Weights of a small mixture-of-experts language model, trained from scratch on English Wikipedia: 685M tokens.
Below are experts of layer 11 (counted from 0) of a mixture-of-experts language model. Rows are named router (the router's row for the expert), up (a neuron's input weights, with its number) and show model dimensions 0-127. Each number is 128 + 32 x the weight over its row's rms, rounded and kept within 0 to 255. Numbers have three digits each.
After each expert's rows: "gets" lists some tokens that make up at least twice as much of what it gets as of all text. This comes from a sample of Wikipedia text that the model never trained on. Tokens count by the router's weight.

# expert 170
router:169150113136113164120106092134115127122113086087079123169174054091049158154096125133176172132084124105137141136146113110147170111127106148214175163146113083131080111183168181085093126120124142105164144115151141156082109138100117104166116100159126149093170151193089122124116092078132121078135109161138139119197172115177128173130135082129201165143128105103130094192156101081125102107149
up0:095218116157165133106107152115099108127161163165148137167140134123101140132072138150137136079127071110099134147124105139176190140103079139127123160117124147111094125087126089124114135124153119116082115128199098206135126093123105118060156091179133130103140128117148126124081126102117086079209150138146178121194121190156133083104094132085115179111074109133103126110145105177159131103227
up1:110122098140121146136162182139104169153076157161093118164127111147166032112137048178155093118125116118156136180196108144109148094157111116090096144094114083144105109085142091139118110086081122131193129159170102159169075134129136130123116166083134163129134123134163139100116097187097106163089128081034101184162151096142146120141106135122092144125113088114109099204154153101082098121161
gets: "\n", "\n\n", ")\n", "==", ")\n\n", " |\n"

# expert 242
router:148116136135125140092132134133131158127124183130168102156106124060177156077133128067115068189099122051148135191154100133154098157118165149089139119165111142103102098121105124201135132140131113128107127119098150090074087099102103148156086150115129089127118159200128086065176170143077183097076099191160121121117084147102095151116152164125177063120125140089112160160144141168154118069122
up0:087113071134093168094145177067138155127155155187118147143159074124143157172146059091150157103149170102075141169166122130102109084146167101137126050104138139139094121097123151100126124142156133199099130106128113033117092079141084109174128138135147149097182136150138074100175145109174102186121111120107145119068117110145126135105079106130170101124034118126162145133130096157129167135119
up1:123126125195070103136139156121085128113125135074114167168078119092069122149144134122196161144162162086157055161120077099168134105081137106128146044089160137147131109135092131161186108140128160137091106199131126088150102091149154080118093147122165183140082171139163123110097069159080153104158148143161153140156171119141151099130103139073163144088137152103091169128116199121161151126131
gets: "f", "if", " F", "F", " |", " f"

# expert 186
router:062145119124129140096103166160102142109089076077071146089063150145154158095138144137143119118136101165162145106127128155166053159086121097128154149103121110147147149085124128129176130117102139166087168080178129113220062130114140132086084161087177159069162181134101098112147100109198193129107128171107189154128155141137101101085102131174113124138156147151125158108130091069145142098125
up0:074140155124110081141127158137117103152086064094153138093086152110096167120178142114162100129121139099135120079151121109165095141089158137120172202121145094077157180096134162154192127042150137194130142088116137119202101149133059084151111088125144111143132152174117074088179104099125198111136112110093134111181106199148125147149121129139116130097124136125142075162119164102121111062125
up1:109103157094094104142116166159111171127147104114100182076068078102076154135128137155185109146102124151121132142159165089182102087076154107137139154154093114131125232108167153146162163112124071132205121134120171110147064124143119075151128098096143147183110147134139144049119106061165139122162100104094157179126143100139105117091126189165137134121117187145095114134090160114095098141152
gets: " Am", " am", " |", "m", "tern", " Al"

# expert 120
router:172177092051100117099146141163107121134097156135098107095087126073098152117139119139174166170066115172155095174109143118095090104132099114072086183174132137082099083178122173144174166130100154126184088131102151118111177127157154136139114151105112145104115071121117110103141095136089131095130174096042149168119141136111154097166089118175136161124060125175127169171154092129178083126134
up0:117188146104125146139131117079175081133137101127094100125143098054193168120084173104123184101063136077109118156126150089110146101161102069145186178095098132120147117092150201117127097152133127130180117181147100124089150095101093066141067150142141178100150130114137149081144102124112082093131138091130160124151082086207150089167183125150095153117119143122152164169144139139096131163104
up1:094138134136098115139144089102139129142100091132189070152120153068157088167119108130077162129061177059120090075104190163141104132087123147143120113180108149185057116141098163086157116143200142137121187137135101138087142128153132126063109132135102106145152102133120156138150045154143153162122114135126082120126068108103124115115120123090172155165088100209159164075139120165156148103143
gets: "1", "2", "0", "3", "4", "5"

# expert 82
router:112127071167142143153097091107122151117099073141117094123113145097088081086126156115098072112113094117101136128116097108162105128143142124112109114146151149121155164160112140143132183163084173136137200169179141149131123160122119144206147052056140159097147155105159142110148135155116081147139091131180113082154099096174144148075083100158102101143202144179144169118179119028139083122141
up0:146085140106123139155100069050184157111141103078066190099127101100107104125155170104126155142113146124118118107118131117179137147158181106086117145060112134099096162147120164144087186066159139146099130123131163094136160129096128103126135140081100115157106194073150183177147187153118113108123183142173092097082140149105164143140134118083131055186129174160164107080118106138141122116182
up1:113067108142071167133098152103099177198109086124115136117116076130142114119141129134061109167136197105152173136087168181109149091133106139129114131111141157058166138150118108126191169120090126111081159120108121154119125103109159113109099030106167121152117175120151138211114151090160148115172077110123124137133100110083098135124107081182175090142161131152145125116061169157147173143174
gets: "i", " g", " G", " im", "G", " Ge"

# expert 60
router:125165190141144135130104099136189142113084142191130140159074095156144117162094113121119111150093119088111100201124134077149123077074185058112114095150070124155168139126157103115088110126052113114147123182145120101091109079113143142118180144072138156132143120123110097157091141097103152107132147160150142085143134171105170111114083159069149094079173146132146191149154203140186143106145
up0:120106125174094075147135099153209117152118152140082146136109140132161165176090139169091133197120128181141133150139147086074114111110110090127126104086158110151164131088164096143135111117135098104113132193147127129138113128097109111105115074146107117107102201153129088151098217140131147114140102067133117109127126053145179191121179115092096080107156104139171142154079136179145044106173
up1:121077137114151104204117177078179139158137143115137199161112121149145170133184156126114134099103069101184102107125133159159082140172168129110078181191127098087150116139131149107146146126080153105104120141178146135121104149094172119097114099160126119134090152112168135126108129042154177107134128078106092114172128121140115148142056170183076060098151117132155107200093123133163145098098
gets: " St", "m", "st", "n", "o", " Bl"

# expert 203
router:065102154127098082088136092117167137157184139185114104083093151173168117131118135149084155100124124186151137153168123133042158132188157145134059142074134212113077136110157134143118116104165176146177120168177154113156071077106123116120153140184093104151159152156187114093159116132138106089163127147122128143082138113130095088159084094131101087151138117133085059153089135135127128139133
up0:095142132134101103166111131117163122099149091111169126104155072103097143128115145112171150176119101138139129068151055176182145113142146137075069043126103112105129166105122113133106143102120170132183167128167178157111098078194037088088173184089149121071172154115129123174117174135131189113121151157147157101094094104173152107134111141153156149162143123093145115071147088144149119115119
up1:129106104171141098112114120144126117125152143129083123083117146077124174224141094152104134159122134139129140148108142156064138124172083140119138102136072180172132133127161062084171127139182153154123148152132091163169169102086125157136122133123114152101073164213074172099086176126106137053089072127107108135176088107147091111136092053183136152126094144081165152109116155136144149159112
gets: " of", " |", ":", ",", " and", "-"

# expert 218
router:128158113071151155138127141130091149079169115188096103144119101142144089175182148149127134129143152145126089111064118157164093079135161102096166070067180094180085078133163059140079119181144085110123090103153146077093145153126165162107142130103081133164173140127109080136125178132153142089111135162170152104076153143152193096116104121076160108101162103137122144100116121157087172148185
up0:142193116103138168119172099129147169084148088167098148124118110120120125176116196077167160072107144121033118126068143146155126088157111130141131104105106087139126160116137121145104077140152176162118126188125102096121117072092122142079104103200119142183111116144136079114102124116139123079170143151099141138130159136156163116136021111094144141118082068146130121139096115205124189119123
up1:131089136145107099074126121109082139148106150126124098128147132091116112171160170134130120171044106126169167146110164185075170119145134081150158102148158080171103144153115050151132203141146178204121103120171159155063123085128101112049109128125144140186103139114162113120098117106114113136157103085210067115137168136118106114128088139092143168137117128125166150141105155117051115158128
gets: "ol", "c", "v", "n", "ov", "l"

# expert 113
router:152142110070084124118155160133099106075082133150111121144130148109112139081161129131103144116161127101181051129060146091106149149125178179146125164130074125110066208106206116157102095097131105156152130148146109133074181154137169128158162134153178097111103118152169105081149121123116120093104123141145061119075156135158153146079162152187158177064148134149123078126135103127115193092117
up0:097142195198204121195127160127133140118109109113079209158078120078197124071112161214098079151143159082157098118137184086125166117180124118116086154145111112067143081121116140156124155093166153157109102152113118085104158113150099139165120109115109122097132145103148111126184110128154106078117111090114103154085136144117149142066120068139164111082103111127146097156144159154153127135140
up1:157170126153142124173172121125100118151155117125148149159149193152176103071163157157082165142132152063151149082067156121024118095138129155154093154125106139120095128140176166142103113111137151132073095162136107134090197154141118066160044123128151109134140219149135111155163120119143085109137105146085054152125122087189133165118130132121159142162142078141115132155093140162091132140104
gets: "an", "ar", "i", "al", "ur", "a"

# expert 235
router:182063154162141097093097134159130122137131124121112155051159120091148169079072096159176176140145117151127139116084136136122093157112166069135110164130152097139156102180100156162150103136096158106109159183162153109158082112186145125160089087155196155099158079166091206094130098060114101170098174127116126142104127127090108120092144116093158106155125141105093152132160071171094096168123
up0:158168125161141141165116122130112113106127111125093193136129142096134131147166078132138095092110124105184124142100174127067115168095118099167104153160150095124114171162209114220072112115154169152172136150174069140114127079147138157094141091123122179117107167139071176151065116091134161101135102134154099118077151097060122094176165146102135069168133124113144152133181140152092095090175
up1:133062156101117147127144137153089183161148167135103142073129118098135124126152099119108127161106103142128130142177153160154173138114154075104146084081159138115139119112186115199117151097083139146128141174112118137116078095147133104119181119183067171148131126163129199172130131131075117189202131139141087118137099105081149112171122184065114136098103122207141109147073050123100106171140
gets: " E", " O", " I", " U", " A", "E"

# expert 23
router:162136139147160103073105162159161118113117113081139142132154162145052099112134089128149141152148099090138085126129172129138133146086057096072170182129118146156133164122132203172141175084095139172156131171170084076163088100092123140116110069110155081143177156202131132119124130132150089108114147109087156106145173114112142122067115098097143142135129171120124070074178167176085117083089
up0:138098173126122124110137226149058167176086116104106153122113109156070110089176099125158169162124117139148169134137097172100121102128116106124165116134074178115113150146146138149129117079134118149123169121141095112134103151130099085138164093188167107103088193174123145156128101150090150143192162099079086123195092198104188102121171105130098082105123122133143146147180112076118159078086
up1:064142185133127117102125109147116189108149136101139098069157160130159126111137117141179119138149120118097121147157204168110144144182073190129129159152114150089142104146141150127175115156150086154082138158172130098134125120192161105141111114144113171145124119109158151183187182110114105110158107083123070083193067099157131098057152115092133071118103199125132131101086209139108128132151
gets: " P", " K", " p", " M", " G", " T"

# expert 128
router:141174115126085105080126193117129168100120097130164143128179153138170181135159136107149181129109100118103123081149111059134152161115101108080175116126109185153161145138074094120154068089120121033153113142137164141174121048148169147145091173117123121168142134107182122140126145134182125095136141165075097159126137112111098134161114052114104079162072151120116103184130109167105159117074
up0:076105103087106180096111107113133184088125115145139148095163071130103117148135155162096109148128108053170100147103153117167145144181053091064182157161161102144161126123130116177138067125106113133137168092104140102138171132081076116137115101140095112102149132155130143158146107120098104159076101086120139180114179129175139153081095135140149217165069135147143161153092117181137069085124
up1:096120110120111128135170182082161121094208118126102105160156146111149102113104154110152168087121104159071191164161078117098109147184058092095172146138202177132194152082138102158107119122102125146150141131128137093148132158080088027150109084125130118118187123106100133169102163127157057122170081164120119152134151117124142143186174155093148087126078124113147110136129136148110158149131
gets: " New", "-", " new", " San", " |", " Old"

# expert 37
router:150113064126099130103106110113068154132158077172160098203125123123165151087105134175109139140196095154116114126170164146156098113104186126118143080154122102140086136105126123133135166192134104137086083135137120114093129154140145141065121100106148115075164108091083098177084090163211110123160128108107205108090116069185142168094159122130106129134152128202124089106163137128172155156087
up0:105192131123083103120195120063130074142139159104144108107082115092151122091101096194183122134130151136113110083206185126112160087135155154120129137185116151120078169090139136147192126183130136153098095141178119124086144060078130133168156167108146110116100138154120129147099129098153191165176123086077150100149073113116141172115111108137110151078168083121167125065143149110088126148135
up1:079157151163110123144103111168100166085149127151187153094129144115115143070066143109118134070161142120113134082141111220144146154016165131147104142073164126145134100140138152118119169193160122107110158100153130092095083158098069105135118125112116061127137144207170118149091133159114187115114127110128078151078097106164143171101096112162146124189110158112139136076142135142088128111128
gets: "th", " th", " Th", "ath", "20", "eth"

# expert 162
router:154128126153165177173105119126104109106083117157166110068103132101078116142192120074112094141111149072112161116089099154162125115171142064119116094142115131118183119054178137091110164081099118175154084152186073131107138096094167128111165140078119185157129146073140105090161165077103123180163128117103133146120157170149115176100131145119137151152128112084145065185147106111150191128172
up0:145178177168088124108126117133117143158130120109091086121063091090106127147176158124117094156175077132100122105097069113095126120120111126130098119139119107088064130107117125177127153104160157108129126152203103151176114122139095093148129128111100109222109157041124092142145104124117176118161176136136157086080159128090191125097124121187132090118147117120078052132143209156116174116170
up1:074188097174098118139106128102081181111109078144126130099131156147128118090144124116162097156095140099111106177112140132112132171171107143181126073092084121163154193152178179049130093061158104136157152109125149112108124085034156137116122128164189181164176106159134161109133080165117127114070115095106095156149177173105127144121131144115157108104087144128196117112156164153113091133137
gets: "r", " tr", " Gr", " Tr", " dr", " r"

# expert 27
router:081145171125123148092117127137139081134073133167122133098126184136086091118107099196108091089182117087163112149189094134121120093193123105075132122159098104199110084169130195144122180154177163138160129174146098180178101144107139140095149102105146127063137146151108184116119120108113080174091109080153103073151099112133144161072138157097109155141101132164154154080141171157132104110085
up0:157177127118078160077112176127146124147115161103206180112144084097087173146124104122172152108152061157131170156128184150122153082125140087067136180053145110146109159128133066160178078130133125149178122143118088140156101212117087139138118127115091083076172091186110128142150080118134141108106087164140099106138105133150094138089123142147141156172136159130106130078153179155149119134172
up1:105180104127188079162103155168086119100176144151060138109128111091131151142179175149075099123145133126187152069097110164072113164132141124123141146041119150189139150121101130133151165193128130137169104142145081158153140108144149141144115140179146115063150150102139135114140135156112112195139046111090057137115061082142116159197072125134146117139115139102156084150147136132125156120123
gets: " G", " B", " C", " b", " D", " c"

# expert 72
router:138163129151061113117112106078090136113120151187114158144206152124159104150161092146132123103094153127105123147129116110061128153117126145199121148076125169143103102150176172144169082053076165163135112115146096186089092108121117143165157142180075168103095120136138098152097114081144124092112137129154158163125189118096124117042105135042096086179118081119149088124129151126157118112141
up0:143139089130072145148130134104165125122051140123138082168183135114104102141175105130137081141123091177079133161115102085069143134111161139129149126159172100033151149140120180113176119081172133168162103162123114116152135178099113109115156154085104141087098123149159142196096174145095088125140164113129112130117120064085115100113127160140115182142079127109199122174130215099122122067110
up1:146131117089143115098163130152123130079063114090111158139169158089156149147154171089111123151143114102145135136099111196135120188114081140099176131145137146119128091170136130122144094121107131151117139117183156185157121148156104120159138189140133069089146169116120095135099065119084157074111140066178141125097092106177126117029139107119123120109082063192150093059073107137170103177116
gets: "-", "|", " |", ",", ";", ":"

# expert 250
router:115176178093077073137132121117126160063116140118142137148160096152128114116121197121195130055063184131141156156154120184072110090177159146177134128156096167129109114135106088157156109119102167162125106118145111146103075060133112099162112106109075113211132175125128095163102076111128099153173132155060163172123132168130090103151108105165134077140144171144147150103104174134106136117133
up0:163146139137154161162117136096122168129126159116165159109133130173111104158132148109177155121070079104149112159185122153043115158180163131172171146090164088120124143123152097118148112113064180148077138080098084057151143131153048074150126127144159068142171111171065112140151176095130172128125173105150083122151081139131101092170141140133117088145096112150120164132155130124082187080130
up1:143144119198124133132124121154237160075127148104103086116110149185108108103128150111159173145128147158066156149185174113154177143120127134126156126151131121142181140134133144124134116128194043119082112130178127158176156156080112084142080188088146100121133137070149129189110135100113114140095121125103179145166095160116172130107145128093064108184196097130131112159151143113105084119093
gets: " the", "-", "|", " The", "The", " •"

# expert 71
router:157098102160129169122174136140112162085122085102097070092106154221186130134104147114142094097144123126088153131104113084075100171095126164153116163182151201088135085124126115088189208150119125093104108182177088151072099129113159143148136118090180150127149105130111100106154136108124116142173109166155102133124165110126179080090086131136158118124142122117096141052170122134093132182086
up0:092112170160180135150109058083156081177158151142074085103150129101095100120089190129162161115168097122141154117145091115089120106081125141179135144126186157136049115122092125163149183177129113131114069149168144095059108117113101111057126125179170173106127123140156120174176146103157152108134091136110125132110154157163178144134099153080157139121162065140098150175111122091085124163098
up1:113095100150171080155140130115101136113142129139098205056124151132085136114103137172119086163113098169137175112156121094080132137101136088220091146075106118111088079129132120113096163094189145152144156130156158216099170134136120149068095088111101133127096132149147117111129145164100106112232092107124098161146131130091173079152131126153125107096118159182134108093104145159094162077157
gets: "a", "an", "u", "ri", "i", "ra"

# expert 53
router:160191161154130158151189112173075093107101126143111133175076143051150142113132187121141121094123128163112084106075174071077150085157125153090078180143107169096175149135134164125129170090083129080121136116093119154175158146157125138101095157111168139115137090118086106171115146146107102068102105117098163112126171131146150088160134114083093153157134109188097166093129084167146118204104
up0:129174117124133112042106120154130217117167100096107163139092080147126179162122116122162102150116093100112143091074166094091163152146112091140124095160126109172176093152198087166135141086192131119126129157156134121067120113122052102121038064178132093166118115148143122162142100095140090155098155103143090097106161170096168137116117128115119134159102111157103144144133137159159124199144
up1:167142110114046122112139159175106114132160132167088157153100147142120161062118063153154146113157103075114145108116086117112204170214179136127129121157152175157087146125088165082104131101125152086071113098130126119122135119163131105096147147155193121128069173101123111119168146171130156147137168132104089085119085110151093091139173131137107172105137120212170107121181159102110101168098
gets: "0", "00", "1", "3", "5", "6"

# expert 223
router:167128175102154160121087131166086077154098090136119142155124102142186162161102093106111071159132137121099087121111190115155139057146157118131076079165099092161174176117099100140120103112100139120162104086163129153122074153083082144089111150069083154085084098146131097121103122155135082173127159132123134130109172126119178199137112090125095135147152156120171139162134128171176214132188
up0:138135165125145167211134102139135135161148081148161156176106170141140190128139076137119112122143124155122098144152191114115169082082109118144150168109124132119131136175157163146098173118164157077156157067126144100123132125145079095131093154112111111199117162097162108055075123169123096114160123117104154149189106160116162203083146117187070123053085142111178124171130183126109113139142
up1:157131142159054150117115123137143152074139148149114160152131131212116119137085141130191084095165175126109114128140125123141173100156126055187160137140138132168096051170048128141118119147092163135153130145142176118113111106149074051090095142118103138172147123142100124096112180162183150162179092166130116152119204189160131115175105102095108149130145128136118147164139123084185126127172
gets: " st", " r", " fl", " St", " R", " h"

# expert 187
router:117105156156135085066091095135081153073142125186148099171118167176147153187117082152073149130121077172168118110178112128091091169156116203152100100107136142067077147077134187163105112121168141162157091072098149154125109091107138152119146126147077181116150127147176146153097105165080163118133087116122133146084142152077086095144082125131099119133186174121081114133164129128165136133098
up0:123128146132111129091157185112122018116143178120068119161077082160104151123172160145150164101172115118100145106145187158155103159132125117080140157141138129139078092110210159163121131131077149190083169103141115099119151126133129088152178150101139118108133067145177129135079124111130097097144135141180109084105110051140081085085104101120112139118110072146119136179096141133178072132113
up1:124070145113143142194120182145101068134177097167154094148123098118086115138104118124171119116146154105086081096169141175154150100134124086055186125128132146138134101109092135161125166157074146183122131113111090127147110183138162087141083091079068098200086152074133143181172143090131175131137108107076168110151126122118167100116154124072184150120141138079099152110082145169153177137127
gets: " |", "|", " of", "-", ";", ":"

# expert 195
router:134128142135169151093128060146075140207100112172146091143095122084139093125078120099168124170150099157129171120089151097077114161088096056099081144155133172123082166194135188154126118094124130074120138198105140119142143156106152145117185155121131125108126088140079209157132122108150107091090183098152134111129151155101145118146118174170143177106144165096159202104152138117137093128099
up0:103163110146131181145128127097144113179095110100120115122119116111052163159123134139199106125112142120119158160091102141135143103074145112102131142127135140138089090152101140108122169122191114176140124113123135005165118149139133088130105108115063120092063037110151108154150132114186158113139183089119097146159125153187143178072097123115086134134108098056120114074156192121150116155142
up1:073118153160158174134113108124142144136154138143148142096102119116159023111115171143129160118070141127149121158156185094116097123172088111152153094133172137078095176197145140111158150193148136112123152138095123068117083085133176090117173180187130106089076126157122118096123161103167147124113128073124137109163096100158124059135123161130123070160119150133058130140192127133133092194150
gets: "1", "2", "3", "0", "4", "5"

# expert 57
router:111117138108111121112094125146081157164115083203175106177070138170146130148104158111119158108161140143072084112133108122159076088117132104097172143117171149107033080136135074110140074125165137105147144156132142114174133124189153160162137152169106107135203121132117180164165109181067118122163126143118151085130073116145186117066101137125157093110057096103100128107106083154151147107131
up0:121110101069092077145109217147202153110137126122087116180176129219139122095104113144114046137104164137132113049129155132089116160167069145156190140122130140124150114118113114073091113142122112162135157095165147217152142118114091109156063135162155142135094154088083161101132095141102136092110135149109189117153140109093146136139148117101146170135124123170112136104074089087119108123140
up1:103122127120116123087052127129140176129203128130093103123116135104072035090126155094123106131150136099105082085137091158118152130108115109126133167137156190135096228096152074184145144128074110117138108152135099126153142154138125128157157115187146107143144126121127108148179140165082159090124083082138113130144087095132158093133097035153120137128140069154126206132149157204125153125133
gets: ".", " John", " William", " James", " George", " Thomas"

# expert 64
router:143223106080080133108152080141158119084074118122116079163073120119149119158153143082102079101097131089118143120072137111145093153122170196098129141108124117136152129113158133103118122140131078101132057172153184066085165173076100173117146161119121118080087189105139139167155176132130180117070145131106139134050185159166159105126113168164155139147129123168111126108140130108129169137141
up0:149109130158140144140152212213146183132087183103081170037104097080069109149190106139177101099098141114146120085141165110149099144129126143196141152128133126182140076113143162141133103081146162129132125106136126120113155093110087115120152164219099083094097163121159130081165149109131165161077118171107109086101105166152132123100143112139102105096093104170122146109096110136141132080133
up1:165196138146106182191138086090164137101123078224162072105116160164096122150177136172166086118116176119111169177109118129097127091148086137148118158188147140099113078144138120181153147114114126142156133171114136134143128194139145129073103084138105096129151110078119085112096124073194176139135129133103104140102166110125140163137112117089110134119084091115079164151138140042096097099136
gets: "k", "n", "r", "t", "m", "z"

# expert 196
router:182161180116128178069129120160141121132126044129108135142157145171148124144104059196108126171188153122110181112163186155159090095119116074091141126071140078135143127154141158163073133077133166141150078188126119111114157114128165147149058136044143146167099132154136106137136115086141074148124127160149126065152079124141122116154069145112087132110100092110119111151124156160105158168124
up0:082121100075118156185145152171155101155093085124080125123148128133157174091111145155160162144153121077144098141110104076083123112090121152077122111147202105147175222145143147128104144027145111147104168095103172172132187137101084146111103114123140075133171097132164186143150091117134145113176116150083128078161117121111166175170112162173103120134108122113102127139179146121099177126163
up1:114134116110116176117104116099132130158125118118163152153134120139157101152128182114151155112148152084164095196122156140153178103118143173148038119119152156158142079136170080139120165129133183136086052122127127159080047152127125154153050124118139081176148086194108136080077087093137132101098100125147133148130126146202099094199126115157097125164090110105136093114156173117132110114060
gets: " R", " T", "R", "T", " r", " P"

# expert 43
router:168109108145128154124154144126123146114101132083097157119111182125172174053061133139169139120151169160120171173126112153122094156096132106100133132172142162125153094215144174157143144128153118118083131177159163108120088071182085126144129118132135156113098102135123189143112071068156093175127163156138123098102127134079128129046176139104133169104122203103087082090176099081142135089101
up0:126097123140161181137156135148121080159114129128119147137171137085162111139139152039146137104112128087081182127104107134176135107141150098143151217107166140123115168085092151127108177155203133135131150135178120090139086089157122116094071124120136149131106135174114115111116138128054065072154101120077097176162134115172148127115187112108136124051151157139172116109094150097166120109218
up1:106161060157149107133166165156107160149089108118122172094111093167170161156144124159215101144078174120140172122142125124092159129120161089087135086112132172141145106111040143109167151127062106085142114142165145102079119156114126042115120105127149140196128134150121085140111149083124152137123170129129153033073124132145125108113184139043106149129143075148141157111124162122145127111096
gets: " A", " a", "A", " E", " An", " I"

# expert 239
router:107155166087079104110113128102191169172166112176100097117085153165145153083084136147099170106127115108112146089178095172114129128163182100137136123105120144103094206104124172177139137107103147163089114101119128148111170103169070143137185096158113185141088116169110101114031102084149177116163069141130082166114115147098098081144157116120144086172148123104158064130153122131087139104124
up0:116126187119141110111145051152132119146133152155164181113149112179109100118217131099129098131180120103100168139139092150162128138111086144181201102170167140089069117141179071123098175140086201132086083114121131146096161118091134125148066141110157163133112133148118129128182155128096102131165130137099158071131151124100135112105153164064148149113087157106085096095093170097109123053097
up1:144143172077138111117130170077107082087153171067104108162065111158110117138121138123148135207120195183164163069111115145098125096092147136126188097115126163112142151137176105123168142101191109127102137120159152112099105099124199147094141074139184142112087202086166167105145129094138126126120157165097086139122072103155196112101088146148083100144147147160108125102145078133123104098091
gets: " |", "|", ":", ";", "=", " either"

# expert 74
router:061142129123060098109171077122144197130123168192156113158064103087138098130160137173095109060131098157097114102088084145080135139103129124116130122113174127113071152093158096122171102115162171123165160176189149138135144137173144140147185149172091119100147117098173127125154180112128119123177071139133106158117115094161102118133141173102120154136115080162134110128054081087056146144125
up0:169132110101113136139153079104151159164068074107110116103092076107130079051146082145180113115144134113143111180089084164072064101125154111148158144067139152129103125069142136190118083113074152091138164171152083112111112176155206091153146185138123050122116161179138122114129179138114087126158118123128091144082122147158117127124124132117159097096113147119147160128181119104159184104133
up1:106148142137054127142162118122130208087115128176118098139101087047148124105158170133155098040105112088119087137105112147077160114132148128109195143098121110103123170074115113181177135115129156144156178130151103121101168118136169140075167142162114073152101156107181127103170137137168121110112089117124118146117172042171164089163099118113115191147101093150167084109100101118103147094132
gets: "ie", "o", "a", "an", "y", " John"

# expert 100
router:151177116120108178133111119089109130133099155089079131192166160133063112133090099128075105123119096137144112095161109199120093089188185172075098134142119058190126104119077143182133149119136099113148175103115141146078086161079083162159183129124077143123158104066143079149133145125133126136144177152121116163130143093155101126197139147103128110145141145125150148133144112201134201096105
up0:117063139113121139047169065153095129117152108135088171123186151103069082160134172126191150108113136117143116118116116130151104086111116051133169151092096137100103128103099120166114116180116145158164179118152128129152107195114158077131164076165129108176110159133186142117078102156123155097080125115134118127159191139191080088124089144127096134167087134141112141166091132160156195162093
up1:140165211162131114155119078158103178164119072069122117066102083159099128153172174148143118124110128130146082088097156175156129087103177163149102144158129057128136129065111087123156138109168136146096181148141139123131092148075108136113121106144123153138150118141106108122160157160120112119224120138070125137100084077155141071147154074088149175170105067159143156151091100161145123104160
gets: "|", "th", " second", " first", " First", "==="

# expert 36
router:144110137173093164110078123124112096160121201093156069176136174137113109155115081124100089174086158079134141180172122164136163152134123160089108118170117101068133134102100093155117203103060128118181094148119102185172117103145092122123130155095135109143129142057127166121109190044139130179121127133158174107093147121128124112100092109131138108136070108128125137168076108145132175152191
up0:157173092123129122169070132074129127167078137150164096159083089108094142150160145141106086067150160115172069130129135136108192095103158082085149068162109177093122188063123117161099131084137148096124122103056156157134160167113147174108123104126145138105145180103163130089110152123137143096189063137126128109186146111138124185119086143113117140137122162136107113113090193099156157069165
up1:125122195082062113101128099139070130123156138085132163101090137095096117101092087179150234098117114120175106119150157136211140080145157132111128118168098120180157134126142134126163136069129089183174055109128174132094153128114143113124193114117117152189147107166153173150140184149120123111128130101097156144096176078123155163061129120132138128124166063141104160122102155129120121105152
gets: " f", " ex", " F", " h", " s", " b"

# expert 220
router:157135128186141160067102141165164099117109117134158129098090158117119101156145101175131091118138104096112072173133114160114159088087112063071176132086112079159175148107137128156139190121138191141172108194130134131148091061108135143091126132118146125182117174199106156107066206079142117108112126141087133170146129064108123129092067120084154149127141112151115161092127145160094158115168
up0:108054079170115098093134154127169169109107118102108185098148122124131120134081134146118106141187154111108179119161164111194208180116156085110110118116166110127105208091143120114124110123121140129087090184139168127125147108122094155149102111147083194144080107119150147146165167055106126138158113135091106112090158106131138166166164069041154124171075116115120190130106145087113116104133
up1:103151140125138142063081081145167098110116161134093160155048126109070092184131150166130140100124136112102104126087153112147209095155106094132094099160129132116134170117147145146082146079114136160191096145191122117125140130097075102117126132141133124163131171155115113136079177141166157115143145146134156043120130187158117150103130114072124033116155105174194107196118099150130154152158
gets: " K", " H", " M", " G", " S", " J"

# expert 221
router:158106173137156182087101124182133144115063202112178149133158153078132089104086112127120105185153099095111108156180195081148139131140120151115142138158074092156142092114098135171094145095120126133103131150113090149111119066167088154085104139135156098145133149134173124093173144052091139133095128183117173175106131144119156161111133110067102075093142082142140150193128117148169172064120
up0:158141171178126136177126141164090166152166124125090160171122108147090136129116108116167115095142091152114130167170134183063169107135106152168115110103137091123088121118132066138142125089055139125094118137165080106092105111148099145074090101062138115131133195205072110136158115144113167170141105164108144177142128122128068171120167089090134121110070174129058115081146153157156173101175
up1:040116143088121146122142114111068073131111132116092196076165104149090142129077058156175119141107099082186083102121095080146135139181184149092124160074169165130168125139073127105134182124154156135101126106150117139118136132138084126151146126136166111114110156106101151120138123127066139168167114153062167137148088123124117134134115140045110204123114085161132103199134129155112173125153
gets: " F", " f", " Sh", "f", "F", " St"